{
  "d_model": 160,
  "n_experts": 128,
  "experts_per_token": 4,
  "d_expert": 32,
  "normalize_top_k": true,
  "routed_scale": 1.0,
  "balance_bias": true,
  "head_dim": 64,
  "vocab_size": 14733,
  "rope_base": 1450.0,
  "attn_scale": 0.125,
  "parallel_block": false,
  "init_std_up": 0.0194,
  "decay_fraction": 1.0,
  "seq_len": 384
}
Below are experts of layer 8 (counted from 0) of a mixture-of-experts language model. Rows are named router (the router's row for the expert) and show model dimensions 0-159. Each number is 128 + 24 x the weight over its row's rms, rounded and kept within 0 to 255. Numbers have three digits each.
After each expert's rows: "mostly gets" lists some tokens that are sent to it at least half of the time. This comes from a sample of Wikipedia text that the model never trained on.

# expert 4
router:109170114102156144107138062155118089099122100121143166153129136112109147152159141102072130097164118132136151120110124116097094131071070100086133126129142138091080128141083126151136134159129104120126130112100148128115088126126115129151118113113117136130127101110151098129156161119149111108104112122178163133114101150151113154117113093144119124137136146139090127121085115135149145120123166150133193092141112123123166112119122161150078096136122131153122103133144108121144171115100179
mostly gets: " un", " This", "This", " '", " Un", " Swing"

# expert 122
router:128155153119152110173135111111102138142113144144108116081121105154117117099107129113068118106134138160161127130130146142139095076130097108147174142111148123107140152129143123136091141177135145132080103075123113149109089131167134078139155094089171122131139104137148131157099153099109108125139140108101115130120115145114096163127093108134133161141112167125175126131110156137119110154133125116131149106140146150142111097105134139069159140133101111077135153170093151135152114127144067
mostly gets: " lb", " ft", " comp", "2024", " min", " Insecta"

# expert 75
router:133122085142131159154130120127103126130165133098135132128162148122139150162147124133154074110099136077100097136120135131127115166123125196101132130130136140086149087137115135116110078119149136133152124119116133131148149142158147112142160148127151161163119115100118127155090099127125115145127157149089107133177145112125115143096123155125114131134137122155120086160091161070123110099134089137102119149123174155120069158138145156103110089168130145111126147188111124105105110149116182
mostly gets: " Love", " Night", " Lu", " Sun", " Song", " Blue"

# expert 23
router:110109134129096085141111184063097142101154135104125139102128156118121125173116117117137109150143146113137148164116142155142124108152141136104109098152104112113093124141107081162088145108104154154129126142133108180113162125136133109136108131113088129092111116127136120101134148150147135116153172168109076090133166143121151120138121158134154163136131172079143135166137104110140124086157098143111116113135128149121112135149132140128117158106164138077093126118079133082088102147089117
mostly gets: " John", " David", " George", " Michael", " William", " Paul"

# expert 54
router:096139131143099122149091149110109135131140117119135126161108149136132151152124119130116115160115125114142134162130146125145139143144131127137104127116131082090122124132118132136123139112147153115156191116117127198149138125140147097122144112141109143146117103127129097135130135141126132154100130213106080010150139110126145137129148171138158158103120151120156081156161134116130133078143111137112114105143150096149114124194160149131158086129158114113091156110116141110119127126128107
mostly gets: " been", " were", " are", " was", " –;", " operates"

# expert 68
router:109116086099112110147126163099136137088110102154168108118109161152156149125137143155110140135112073082127125126121115124140119074156166137120168103114120138132132099114112102075139138114127121160187120092144141161120141137144165109123121136094151143158139179148119110151118082126150114166127168103161118150092138176154157167153143108150131102111140128138104119104103096165147113127118120155136165167122186137139136160110091143120100155128106110115110163111144138140097135110139141
mostly gets: "–", "/", "}{", "&", "−", " Steel"

# expert 95
router:085102143161074086163094172121143146126146170134174114116120160145107114168101148158140158132098149137148172138129114119118138175128143099146103100125090096134119140138134144077135110122184129127151170136129111172143145099150152122096134151150148127144096130141141096112093113089084145149139133129142110083129085128155113150106168155136134150150090123097109082140104119118122150117118101114156108160119169131148130098171162119122151105114129124135117166143104134123115119156145134
mostly gets: " BBC", "Film", " starring", " broadcast", " Label", " BM"

# expert 105
router:159120110144133123096171134137117105117143125167117088112108134135092155158089141118103140125101119131081097073121113130123077109138123161092133136109130130135145106150110107141156134157092121104086138148103127125158113108158146178116128109149167131152122097135104125098123113115113148118121118153154108121155137156109167143116152132171137140138154066110117140136163092111139107175098130085146134082145162137121126120151124141159160112123147103107171139089132109186163136161135181
mostly gets: " Sch", " J", " j", "s", "Ch", "Sch"

# expert 51
router:167112132122125144145151114132138137141159121125138088113134122109135099070103116138118115116132112119102089142086113155168159107124143120143116094102156138123104106134133096095105104134172128130122138156127137144111113105174108170119099125139089172074141096087154137108149122175145122106121146115114138168150142144107133122120121109122094194139132138150145104132136157154149137151128089129171177101114140087146111076142107116128105146118101105123093109156174118114082136141112189
mostly gets: " Battle", " Died", " sk", " Christ", " Mount", " sea"

# expert 16
router:102131176129139098141147121143107140103128121118150098133120110155143119107153171129128110159153148132169101123133129131127126113138126180153142113125139178113109144142099108090109121079137102140156128099108100126133132105102151144166125101110130124158098121100126128105124114092092091122102142155095097126158164121137129163130145129121151128111126175089122087175144091133117181097186134185104108142136149108162105091167172182100128126108089114100129119125110124114127142171137104
mostly gets: " Angeles", "mathbf", " Tokyo", " $\\", " Beach", " Street"

# expert 84
router:157126107125139145144091147087152106161106131118149111116141130129093117119160158113109128193139128093179141109116145125107085148179106144122119137141138128112115114140146150149185112190112128147115126154156111134118137108138123133114128137135166123126147106127132134126149135162124146124120149067109111108082119138132130143137170141136125105136145145092140119162129127123117150100090136152091150128142057130125107164067094139130175127107142125159176124127105103087159164069135113
mostly gets: " two", " many", " several", " some", " these", " same"

# expert 91
router:165111156151141105182151105156115104136125126176110137127131143140163140130105122162096107132102140120116097138175119128115106117157095139103125172146100113154116139112113156158114129138079134160132137125122102139092111146143087096152128135128114105159135142180116117103137183159134153169130126086108122182119119157141117129100120162153110100147087161149125087072148128096141117122112144124119090165155172166113096083140095111130115129095090130121125106114133152113144156127109157
mostly gets: " been", " able", " remained", " highly", " driven", " widely"

# expert 57
router:140134170163109144146097139090087140131145131123129131172093141128091151138129143154110102132146117133111145169106113145104148154161144113119105161141167081131085125123123120129132128133168123141163155132152124141118135104163153117152121132131138113139097125167160126131148141137092142137098093161134054093171155105095132120129167152147172152136102146114146077152110126110184111080159137127086109086151117142106137126162130138144112130114133091127111101132144173091089142133147106
mostly gets: " led", " considered", " appointed", " elected", " provided", " ran"

# expert 20
router:089136138134103106134081169108108138119135133112158127163120146117149149156119114139131105142129123100158137150139157131139140149161140116148093096123127099094106132133124120143115139098153158126151184108107133194158139103159145093129133116146136145139106118097125098104141138132122126154122129211110068045151138110120129136122142175130152143110113151123153062175154139136137141080148109130092142109142157118116109109181174136129145115127154121143113145115119145111121123130144108
mostly gets: " getting", " help", " Operation", " doing", " Episode", " returning"

# expert 60
router:065123154111084121144095174107117164105127158136117128115093144085164136136112105124119135146153102126111110138114119128118128161134118116132121072099138135096115127145159135113148133107143116097134103107091129191170147095135161088140123142130159182155138117124119121140191136122174127154114137169103093082123135142143138121105122158126129125126137154141137092177139131127127138136089119121094130108111163098148130098180144112145144157129149149145100130138114120105122119130203091
mostly gets: " and", " &", " or", " nor", " especially", " without"

# expert 67
router:054157108147146107150104156135080139110143171132167122134102175148178127147129146123125123134114140097147130113132129124132141116163106147112128108125139125120103120087107151154103161123151106116144151141151127125175123126172132126095107142123154136145107141117153122122137119101110141157174111202149113095153129176146127119174156137088162169132129109142101120126122137140152133138129123155089128112119117149127099133092161071156113104120105088143093168129135162103111133156177099
mostly gets: " FRA", "featuring", " DF", "----", " NED", "French"

# expert 29
router:064162142125081120152100127132088156110149111110174161174124134106131130099101135129104108112125094105130125118101143122145139138140150104138096151132117103102098106131129117151137135094123157103171163122120138167147143119130171098138117121164121137139109114084118117120141121126122160164132121171153076060137140117130131178135155170139148119125137175117161135183168138143112135095143128129075130107147133157144112133180167153116153135124160117120095166144139108101135114144135108
mostly gets: " government", " military", " public", " Police", " fire", " police"

# expert 56
router:080133125146101120130097143115124133133141127103140150153126155128165159151130125128125107131143126112158132115135140137152133139125129130132109112106149095088094122137137142145106136132138201111135194121112123196142133099148155104133129121150106128153105107112133113127144128128144138139096140191108080006156134088121144178126126178128169149129128140106146071144135145148129137121135126123080120124136160120126110107158148137124130074119162122139121138115103158124117128142142135
mostly gets: "The", " The", " the", "the", " entire"

# expert 24
router:103116100152079136175125137143176101158119145134156115135125134137102132131135132123136131088115135106160133135125132133154116113121152151124163169106121163133157125137162155156121091178140081100121095098155111142169112168150116125170107118148136132138095122132127126112136124103081117070164163112142119158098076119189103105161143121110132097122160133156155112105084108125162112131125120100163118095118141129150088146123140132135151150115099109112083126122130120123133142181071132
mostly gets: " ex", " rec", " Ex", " Rec", " inc", " ISBN"

# expert 94
router:200113132133193150123110143153165176163133136071158122112164157115130125143125139146118127112114126150141093148140109127095109150117135153169112096149158181129140127142127130106151126161125117150185136122137137150126111114100149175108130129155131131127105150108155070139140142128129114110138123119160120135174088170147088165122152117124129129133136132131129183131136112099171153129146152138162088156082093140124116094117147103125141128119136155151087130114143156170126108096106122
mostly gets: " South", " North", " West", " East", " High", " north"

# expert 21
router:130159102120076128097147093092097135142133141089117183172155130110141132118107150115074139110145159152076148116118134101122139107139145110131080081129093097108164136150102117153140101143158135125102124136132111143156132104140137152126131138140093147133130105134164113178122157100123102166142094101128139132135120161164120164172140154168152166126101098111077148122160123107151130121101147097114108168145097115119150105117129150148139132125091109140129122092152100129193137143149121
mostly gets: " char", "}{", " Pld", " Sheet", " G", " g"

# expert 30
router:141120168087145173128162111160132127130133136127083157155140119117105125087123152127129189142130103148106161154141090089103145106126103143127125159103137114127158156142133113081129162154151132152085152157105076114128148116132130192133143141131151139167128101137151163122129126128155120126132102063150093164142102134155137105180141128150168141130107151107145150174108109158105079106122140132103099130129118119131165141095115120153136131093121101145165142090135117115126085148116129
mostly gets: " Car", "ap", " As", " Cas", " Has", "augh"

# expert 64
router:146120127166085105120127108162112113153124110092130108091106177118093142152138125133114096160136133140084147104115118104147112157122118130135126091170143116162153149157148166141119110112138128082095142143167141125111116090101097132142126142119142133112148110152113148149131184099118161125157163092152166141167106127122153144059132114120151127079122150128106127121149106147133084170132171125160132104114119158139103123101101149144168127137102092137123107120122161113084096159088157
mostly gets: "р", " professional", "л", " pl", "handed", " dro"

# expert 100
router:131114134169090096122124130125157131130163082112077137162160092130116094080152145101131130120153097128095103145139121163110157143125141154130091128082110151125117160120112096112097139112144141135089146102070129108130122145130114108157101138131143104127185128121128110162173112115105167105153137159108115125125101111145148125136116137142129143164156099131167155148141144110124150126131171127132087177089102127128092153140145156078146149100137104119106160157120155112172169112097109
mostly gets: " t", " d", " en", " var", " data", " o"

# expert 22
router:174118125133131144092154100172102128132123104130118128131126087162145111108146098181158132104127094168155099129101129105103127126101182120125100114130096106112127120136137167102125150079134135144111101085135145137085155132139116130108093112086070149124111113153110131155148130143127096106144145096146127161147128088130132144108136107113158112129137141156136073155132078124133124148117147164107103162103095110159149130131127098129165176142125139078111116158134117154120116098092073
mostly gets: " San", " Historic", " path", " main", " psych", " san"

# expert 61
router:125131135139136116122153135146107134089102121143103090108082140083123122152139122113112106087115112123173158138101113116110156108121095088122125117131109113134149148175127107141156118092108180112146184126141146118160177135098141116080153123093142145139132101084149118132099107163118094111153149125124080096140150101111132113162181120128133120157149158128149136171138122162161119100084125129106142123123106133120083150191137177141123113129152087121140114111081150134122131161124108
mostly gets: " his", " its", " her", " their", " His", " Her"

# expert 104
router:113143069134078107162101120111123113123090133073139163160074148116148092151151139123134092104154119126113136132096122114163163152158132105154126144139131136095152136120167098141113158142134161131115113150119155134187104089120115124115162125137113144108130149120117123135132100127092118122125096147112101137149127161134090145140123165139161078118155108142129144134149119087098127140083139111125079130162104141093158123163136162097081139137180160147143119144082128124127111118095160
mostly gets: " group", " own", " band", " project", " order", " program"

# expert 87
router:143168131103130106096111134128138156103137120119108136137149117138128130139120135181149157144130138139142080069089114140109125152164089138089126117177137122160172145105071128131157135162146123121102113151078088128169130101133098119147141115108159128120076145136114155135100137137093090119091143159099128104144173102144103143129160139113149136129104088135083098124154150094151141124097151116143175103148100170118141109153142117125134153121107105163176138128152127112109094156115110
mostly gets: " h", " w", " sh", " Sh", "Sh", "St"

# expert 63
router:095143129159095115114073167141115123088123157063139116172148148105169158121116150139148113138158154113143138146115121074140151155136136114129123132134094105160113133159115111107125144112132139145146165143134116169161092093083136123116119129111117124154123035093118145117136134117136161130129072153132073110128104125112151116113156145126142117116105150114153149141124117154136130074142119121120086118148080101123124121163139127156131123135157111142113153103120184144124160107142102
mostly gets: "shire", " Lanka", "hire", "borough", "ada", " Ireland"

# expert 102
router:083133103135108100144088124137124119130141145111157133151104149118135150144106114141128110135122124126147117141140154106150155168167144116139101098127141103071150137122098138144110140113147151125163170118125142196156136103147142113101136104164127139129115126121139121115135130121117118164114155215115075049154125113126149133117139191144168141102112151127169082171153151156139133081140115146088122117161141126100105117175166124131165105124134117144134138114133136120128118131157106
mostly gets: " youth", " |", " occup"

# expert 109
router:107138164110125109138124161144120101104114146107144133143132136166112154150139129159173149128118135134148103126167127120166155149099139121159072121110139124067100103141142098177097147109170145108136176117093151159123160103135134113147150096129146125129107132097127110097102100136122109133126147193116112087139127125112128157128130170140133170129114127131128065163157158158140127074149098086096123097129152179103114150170114156147138141115153151131135141103115155097138102135115123
mostly gets: " Tar", " Hun", " Ur", " Uttar", " Ra", " Lu"

# expert 78
router:156142104113111101109146151105145102092090155109129098130113154109132129097158128174127158114141117135101127188117096141142141135117176148151129150109089163119144120159112125142138092096140119094130119103159163122118115124100102146140102105106120156091148149162120147135099123098107122109121149133088169134168116159166147162110143120129120071117166147101121132168105130113143111084129136144109135099119091174116116116162125111146103108158150156157115093070128140118141187146096140
mostly gets: " (", "(", "_{", " [", " (\"", " School"

# expert 113
router:112121131104119099138150102138106159103138078110126089136117094106160115141110193114135108117077117089152101101136101175154161128144132097155160141128129152135110101134166128158184137094104122135099103104172139142152082143120092137125157137137148162129144128134106121157160126111166109111087118102107150129099137126104160138140121151171134119149102109125121140124173106149144117125160108108116101166113094133107096162100103084133175116126144071149137153111121117107152131123108122
mostly gets: " dark", " white", " deep", " mm", " narrow", " brick"

# expert 74
router:079098148070141121122106088137101135106106134129157136185133142146138165164097152097091110096134091083151091151117098123127147094186130107139115089127184146144148104103131064109152116143106124149149140109110127144135118109088148113107145112155110146125165102145123107117096116120117122152167158111134151096133115116103100089141124140096134166117136130152125085117125111145132113155112141095175142118108124110129146115137143167143148131121126138131133147138149127126144180149073099
mostly gets: "',", " congressional", "–", " Goals", " yards", " ×"

# expert 10
router:090148155137111104118086157097118131120125141107168114141101140124142167126110091157139125124102120095141133147136178115150169119173148104132106106111119097092093120141115132145129122118114157121139192119119104167132150109156150103121129097145134144130089109107128119126124117122109143158121136172129067042164125111148150163128127166137159179103132136099153106175150133136128148091126104129088105133099171115128121110173159168125161138132122120119115149087101137133131115140146111
mostly gets: " use", " research", " music", " development", " education", " control"

# expert 108
router:135135136149120106130102148138102160112110138081171129138074151154124142145116125104125124120134148124130117116138146116161142145134150140149108088135106102126099108113113118162160135098181146129157158125153150161191113127147139098119117133112096124135091084108159112103132122136171126109095092191150073065126142115108134162154129185084141150080110136115144095176150149132132149113125122120097108120152128096128106093180162126134130148125100138160130141133123149098116134128136107
mostly gets: " Democratic", " Republican", " China", " Germany", " Russia", " politician"

# expert 15
router:086091136111189148118116143144108073125092160158076145160125155093097124116132147091112173132175085169157136102096157142128145096118119130128117122137098142169145165122122138102127132120115160135120094139162119115121143141090170106105123138161129124077127133118163133126112177124116103140115121157167115121131148119112095115116126106136138146165117120123101127115121178137136125110116121135154110097148128119162127105088092195102137118105137148142137141132119158192109131153121113
mostly gets: "An", " Samuel", " our", "mathbf", "r", " Mr"

# expert 79
router:101142117127087085156133128117146134102155111103163117160072139172125138121105132128141105135102128126127150146126175132105165119094144094134142162117104119080140146158107188116121139104151122129199125100093155117136152137129131095137146121117114132142120108089098154153102130147097132107111134160136080107135107141087136215131109119118166144109104122124116150134161137140159120131119078127090143136168115158134111091139174151127163119125107116151105119107110111099134157143129114
mostly gets: "NA", " EF", " DS", "FM", " SD", "ygen"

# expert 58
router:140075098140163167149116113097164130149106106153124150124126176154125156152097152077120132134147096122162110173107131136102145148149120111116114151154118105125131103123116123102121088146148134115158122152147102100151145174087090101088126098111141118165170148177152126116180130148097109095178156131101204126155147141146142121109161114122117119111157096153139119101104101123078117128107128112123149131095118147136112113109078135136137124121169148126150132157125109120123141123108133
mostly gets: " many", " most", " several", " some", " both", " various"

# expert 41
router:108157129141102128169079129114091128110143147092164105145090173157136163113091117134151117152123137158141102145113157149153127119135128133147108076136114118128106123112113126163102134084145163125142175121123142171153142116135146109163138087125122156158110091108123107121148131147149120138111128185127084080133150105126157131157127156127164130126096167131142075160125110151149152070143091141105101111140149108117133107171175174123150106108130125137101149100111156103130094128127124
mostly gets: " York", " London", " California", " Texas", " Germany", " Africa"

# expert 118
router:143100113046099081145126103168131158161099129138062179134123141112142121118147102137082109112158126114116116114169084122142118102118145108111168148114099123100132150082112163111133139128132119132096122129130109104128104127109125167149126112119122145182122126148122148121121168174138140120145130097094161146113152154135154102089130176136108132112147059102106106152133094100123113166130124105156138132121127125165080130158108136172139098121119135105139108108132119128135117108148117
mostly gets: " deb", " Fut", " Sig", "eb", " Bart", "isb"

# expert 36
router:098138131145102114136084150110131145121135126098153115162139154139145149143130113156126106134116122101146118160145145124128130128167133118146088115140148088095135138134117125131127137103140162107150182114112132178169161127130130097136132112162121112145102104092135110120133142141130137168104153201100082036156123113136150140145132186148166151110126131105153062173153144149123139080138131125098123114154169126144128140166172129115156105105162131122123148097119140124127126145144108
mostly gets: " students", " players", " films", " groups", " schools", " characters"

# expert 8
router:133152121097126119137124151142155121099120124088128108145100127090132079139161114136107161096124111125084111147122129132116137150121135159167121168126153136155181087109114103130151097104113176109125117088130148129148118133067130139139138101110115179109102140150139111133091125093123094112127131117128157162100144094144146140123082141116147138139137128090131089153129126116159106120125143111077148080087133123123153116119066082112104128177151147159127108097140155115160157088130169
mostly gets: " [", " (", "′", "^{", " Los", " (\""

# expert 65
router:153154117124096132137098143132088127087157129129153119158113131176132146132091083160190107142122126088139148150111134103127102166140116131182114128117088104072104162180141161125114156126131113122130123132161105135121092166149157165120135167141136125113080076092138135123123138089121144157131131145107068144138119103161136160141113104140146104111102121142103121097107155124084127111119151126127147149103147133122103132124142142139106123170118168119170149109091103094127150151133152
mostly gets: " Science", " Arts", " Affairs", " Force", " Training", " Research"

# expert 72
router:101123146156089128136134162138081141128117123131129183157137150144124155141111110157134155157097116084128144132127165121137173155128113163118107118135149104114112118129121110110105110064152117114178162107097137157142112099144150103136141104163117132133121135140149113089126106145142126170123128166112109063153161120122105122130147128136179149113136134144166127157132123105142136081143125155067117064153145090137117117167182128119119084108131092123117156088119125103124164121123124
mostly gets: " has", " have", " been", " was", " are", " would"

# expert 88
router:100142120132107097151088169122111134110149123103160119140139142117166138137130131152118121148129138114111109143147141133133148128137133086153089130140144106089129160104133144146145132091124129099165172138129142205178141106154170112102139124155121123150137113109120087132119090119133129130133140183127094051146111121127130105118118169128137156122127147125146053170151153143174158065105093118146113133120147109134120090169158129120127098106147121121117164112102153111118108160121117
mostly gets: " on", " onto", " via", " into", " at", " towards"

# expert 6
router:106111092100145120116148107137091123122129089129116168086134123122134101154129160157129115156089134142132127109140131086120164205080144119121105136129124117158128176168113114150152113128118111106133138108126114176121140094123131144140159157120122095152137057135136115140104183125104127147084071094149135167124116144137097089110164158115112120075139145067107124122131134092134151136102095101130117127122129114122160156127120141133133129118149150115125124154166082092129147156115128
mostly gets: " Raj", " Abd", " Singh", "kh", " Rah", "kar"

# expert 101
router:124116109103107082123130150137099118134121115113153118119134140099151143125124111138134059164133093117138133136160178148152160133104112106119120096126135133094128123109145146136099130133176123079161181095105125173137120100152142073144134127149127148152135140099127089168098148125140133150123117157148092108145138116109148146157142187181163141126141148132182071152140145155157122088125107126116143130148167139134108141158148177112123118124150085114148119101155158095131098132133111
mostly gets: " Abd", " Kr", " Arg", " Sch", " Sa", " Ni"

# expert 89
router:067157137115078098115112100102117112133124152086130167140136200118115128102142136121106114097100118113138106149131120150136131165142138162153134136110107089122095119150096138153144162090143136145126140143109150177098175158150095154134097092132107140127134119111135122110142113192149162139133113140143084113122137124168126128156123093143163170106152120079143112174154122159117141074129124124140157110154148122105156117185158109104107142098149121119106143142129147124147121118149140
mostly gets: " MF", " FW", " DF", " idea", " Swing", " risk"

# expert 2
router:134103093102111155096136095152099167098141142083095096130143149143103152125120167167138081150155183078120162134145125098106150112152150122108094158150093161118132156129145132118110153160119125140105121116152132173125139124138119137123142124111144143122108098120108156117127124130119098113136135130166209130160119108160145121120117131136184152127137114113134107112133124135143131134127172151066117148140115122095099188138120146139118076118088127167112150149137090138127125112178135
mostly gets: "|", "|---|---|---|---|", "|---|---|---|---|---|---|", "|---|---|---|---|---|", "|---|---|---|", "|---|---|---|---|---|---|---|"

# expert 77
router:096118107140125118131119099105123105120108151141110135164116138112067130113125099144151130166113118159106115126153154126167159144157154111143113122119109122152131147140102152162168161144095087124115098148114097144101160150156111178108148130106143139103140169132113149122109080093134086181143132080138168162148114162102140129110103143127133127114110111155121102059134129166115161154087083114092130123135089125139134132095111133114088159120150164139173105127140158153131148138126103
mostly gets: " Website", " addition", " decision", " www", " value", " example"

# expert 69
router:110098145111097110095105160129112153121153114161135115155105120073152122111131135136111108141127110126156136135142136148149141142118148169164083090143126095117101112144105157167144131109144123116117177155110122164156139094170118083129112127122147145152077098152092105119123133087134156157141128193153085095120119162125114153152117162118143155106083144124155102155087143151132154103126103166112083098110133107150144120177173146135131097097142142142131141123104167141125142112115118
mostly gets: " 2017", " 2012", " 2004", " 2014", " 2016", " 2013"

# expert 37
router:080148120133107114142095146118112140118146122101141113160115156123145160148121126145129107146133133107145137152132142121143134143164135115140098127121129097094114134133119128141122147106145149120157174118121125207153141118139137096124140112132131137151113103131135095130134141125130135149122141236104079027149134103120142145137148180135153152115118147118159062166147137130138132078146110124094123112146158115142110119192164149130151101122147118114103150119113136109118121133135109
mostly gets: " Hu", " Stock", " Ghana", " Jimmy", " Des", " rev"

# expert 82
router:145129083094084117091145170159106138123116134115114079095128145134112115190128151175113135149125138113107084087165119139101134135116152128150150117084144132158096083094130104132123131158110132131107110170126084172159127126099100149092137133139085089091111160143122124106166115125125167140158094100159117153088132107136124108130154095105155108148140127105155139108119115128125120109086143128117148133128136110169148106124156141143123128116147113158106126159148162073126108096125160
mostly gets: " Leon", " von", "oyal", "ç", " de", "enne"

# expert 80
router:087145131138102119136083163120127144131134145106159121160111141126146149138116120135115115133129126103157134150135154122156148150160140129150105107124129087088106129123130132151106143097153146121155187120118135191153152100157146094138133119133122130145109099097121107111135119124134127145108147201125063047146137107129137152131138192136149151114124149115163064172155134148133134076141102120095119104137157122128129122179170152127146104119151117130100148094125154111119118136136103
mostly gets: "\n   ", "\n ", ")​", "\n", " emphas"

# expert 25
router:077142094127093130116130137153117190167112145147147131123092173089148131134142144133111114159153132118134144112097149113162174132175145185120122138148103139078081121115109132119119152105141135136168159144126126144181098094125113099161118098148123156157133125104110101139138144091134133127144160134149113136176140107127124141113128161148137138130162163049129144142125144165089140117151089110113147129129143107144127154148166138124129150158147099117113189119143144157144125104134141
mostly gets: " expl", " inst", " tells", " Instead", " half", " ign"

# expert 17
router:112150128087090121118117151122113165070127130113107116138161146101107118097159103112145108114084153126110176153132140115142136139129113141135144109088090136096160116122089162127167109127120150139139174139098098112124128110109122081109117135159124160112077106101103112101142147131097127156122120152116135125143176077124124097060127119139121101089094160103144100126119147140152148111163109092089169143181113125137139091160134147124142162129102145127124143105082131138121103149150112
mostly gets: " he", " He", " who", " It", " she", " they"

# expert 125
router:145112089099145138116167125142144103119115135181135112162122137113129179149129162149164137167123106146103115102125108143130132165146087139099166109173126117158120150119145141118151138152149104129148111146154125127114136179098124116084089160115124093118131087121108133103100119150111111159110158122141155119134162119144141167118170139118126145168167130070112159142130135158102117171120149155156100176130150105133126067151135156162115118158090137112111143145101123127103131141183104
mostly gets: "nd", "st", "rd", "th", "ird", "St"

# expert 106
router:088139123135104107126082176122118136125145144115161120151114141122156150134120131151123098124117118107165137142134160117157159143160148121148103101119122094082101126118117128156109142101168151142151186119111149187145134090172148088135133115139128143144112085091140107110139110131139125154099123191125071071131126110133135130124153179145157155134122148123152054167146137145137136087141114113102127096141157119124120109170159140109149103107151113139108142087128153111130133134143100
mostly gets: "\n   ", ")​", " Photo", " MF", "ale", " ;"

# expert 70
router:106149133160137149166110103134115141158129119128107146125129088095134128160110118114135137122124133151124101095149159098117132081147104136129117111136117152133142175135137095150174151132096161123098111093098140111120076137113106160166127104129106141129178179094097126133122082127186162140136123101118161177156141171183135137155132143101128119077099117138152131116096186128085110140167150092096098142116161133122111135105111112133159081139111127103139124109126115125150132139152125
mostly gets: " years", " days", " year", " months", " week", " times"

# expert 121
router:101132121142115102113091119091115137107128110086168114129081153098133160119098090125130105126156133124128137169127164106123148155113166121145106111140158115105125138121105130146184175099140170154127156127093136132195118114134102090138146110147110132169139087106123112143099143108134137147125114142109085080146130117132142147156127159141146116131106148134153113153118097149154111081088077161074115104137140098141122126167195148154142138113114107112118110103102130099115153127135099
mostly gets: "а", "ST", "の", "л", "й", "TS"

# expert 119
router:090142131129103112131075164112106142126142131113157129160123147122145157151110114132133112134133121111153140153142158127142149148168138117148099093129128103087100118131119123153110134107156160132151182109107129191158138112150147091136136116143131144138113125089120106107140136129129125150124138211108063041157137111125126129133145187134162139113107146113160076164154132139143141081145119130093137107135171129114119117177171140126148112115152119136122148102109156111117128129138108
mostly gets: " Kevin", " protect", " Stephen", " Steve", " Lisa", " Charlie"

# expert 81
router:124140112118106132140119111146110155121123161181104137148138139136140129126151086154141156127113146167077090148156172115142135102117106129130120146121118089153133141128171094120133166174136106120136092173111148114124117112104122135149142154144117150130103103144120164158152158140108109133141147123128172155142095139180126084108127081161097160139172165126081128121147165130120120181099139150125120105113146115157112164087117078130113117139128133105091115090100093147163125167162142
mostly gets: "|---|---|---|---|", "ons", "|---|---|---|", "|---|---|---|---|---|---|", "|---|---|---|---|---|", "|---|---|"

# expert 73
router:135139143111069127174129162129094086155093153098154151118143173151154119140180144117111126158111094167164126113134147137170121165155162107155144108129149119152132170140080122101134146116110099135172158122157078136152063150097132125131136097110126123127124101133098173135099166124165132084112123106139131126159118129153144075085136131122144151097136149126093165127161153134111110117094106118147104131117115108146122118113133152138128116127164134094090149128110112114114152145125135
mostly gets: "burg", "zhou", " Janeiro", " Moscow", "ussia", " Prague"

# expert 28
router:147131144164081128070167152112133147128091160125113081125120134162100135131124123144100130087127137122100127110101149097077170176139140126104127118126142170192149115102152116092079123096139115131111131134134174085143137122132123149159124097100116139116155124130165113168109163108145109117124132103156130129155103146148103090161105144154133128143109136079106132127139141101102107137155134122181117117093160121112139139122136154162097146112148139110110129138159156135071112085124105
mostly gets: " p", " tr", " married", " pr", " mot", " ver"

# expert 55
router:129098107126163112106106107139119147081111084134126116130147117075147108122124143133149109161133089130108162120124120166109073151172154127091128112159136129135105130163132127123089100125108123072166158161113101156137143137127133133131176148145118129146129118130098111132094145135167172111116137134154150167135081143129153149161144151167164108126087155126128157127113157097109100079135135121162137108162096096113127140114150120114089133147123096107153104088102142100164104129123181
mostly gets: " There", " helped", " However", " there", " Fair", " Whit"

# expert 50
router:081125121107080085115099142132129125150134122120141084111100151130093134141127145105129092134076124118175167157138118090111182131159124163129154097110152085101107144085090119176155111120122143119145108098105139121120125123159133125134118142123137141156139109092123102141160148121119130152084156194117081100154122121116170169117136147135153117162073146125113113156145143177148150102129125164136157118126120129172152109134177144092145143141109125137123143123086133126123119122154124
mostly gets: " c", "\")", " ===", "\"", ")===", ")\""

# expert 124
router:104145138118116145127109154152106138167127111156087089133140125121130130186123163108193123072121163150110144090130125143096138110154174102140110122115126132112107124155129140113171163112110129154144143101077126148139114128098109109157182138147106131097103157077108122086156147119080117156123095134156098089140149122132122087155148155141146145144124099133128131151115135203122155103161140130120095149148157094102146124151116141138127111114135121150116137134138102101131141132074111
mostly gets: ",\"", "\",", "),", "\"),", ",", "},"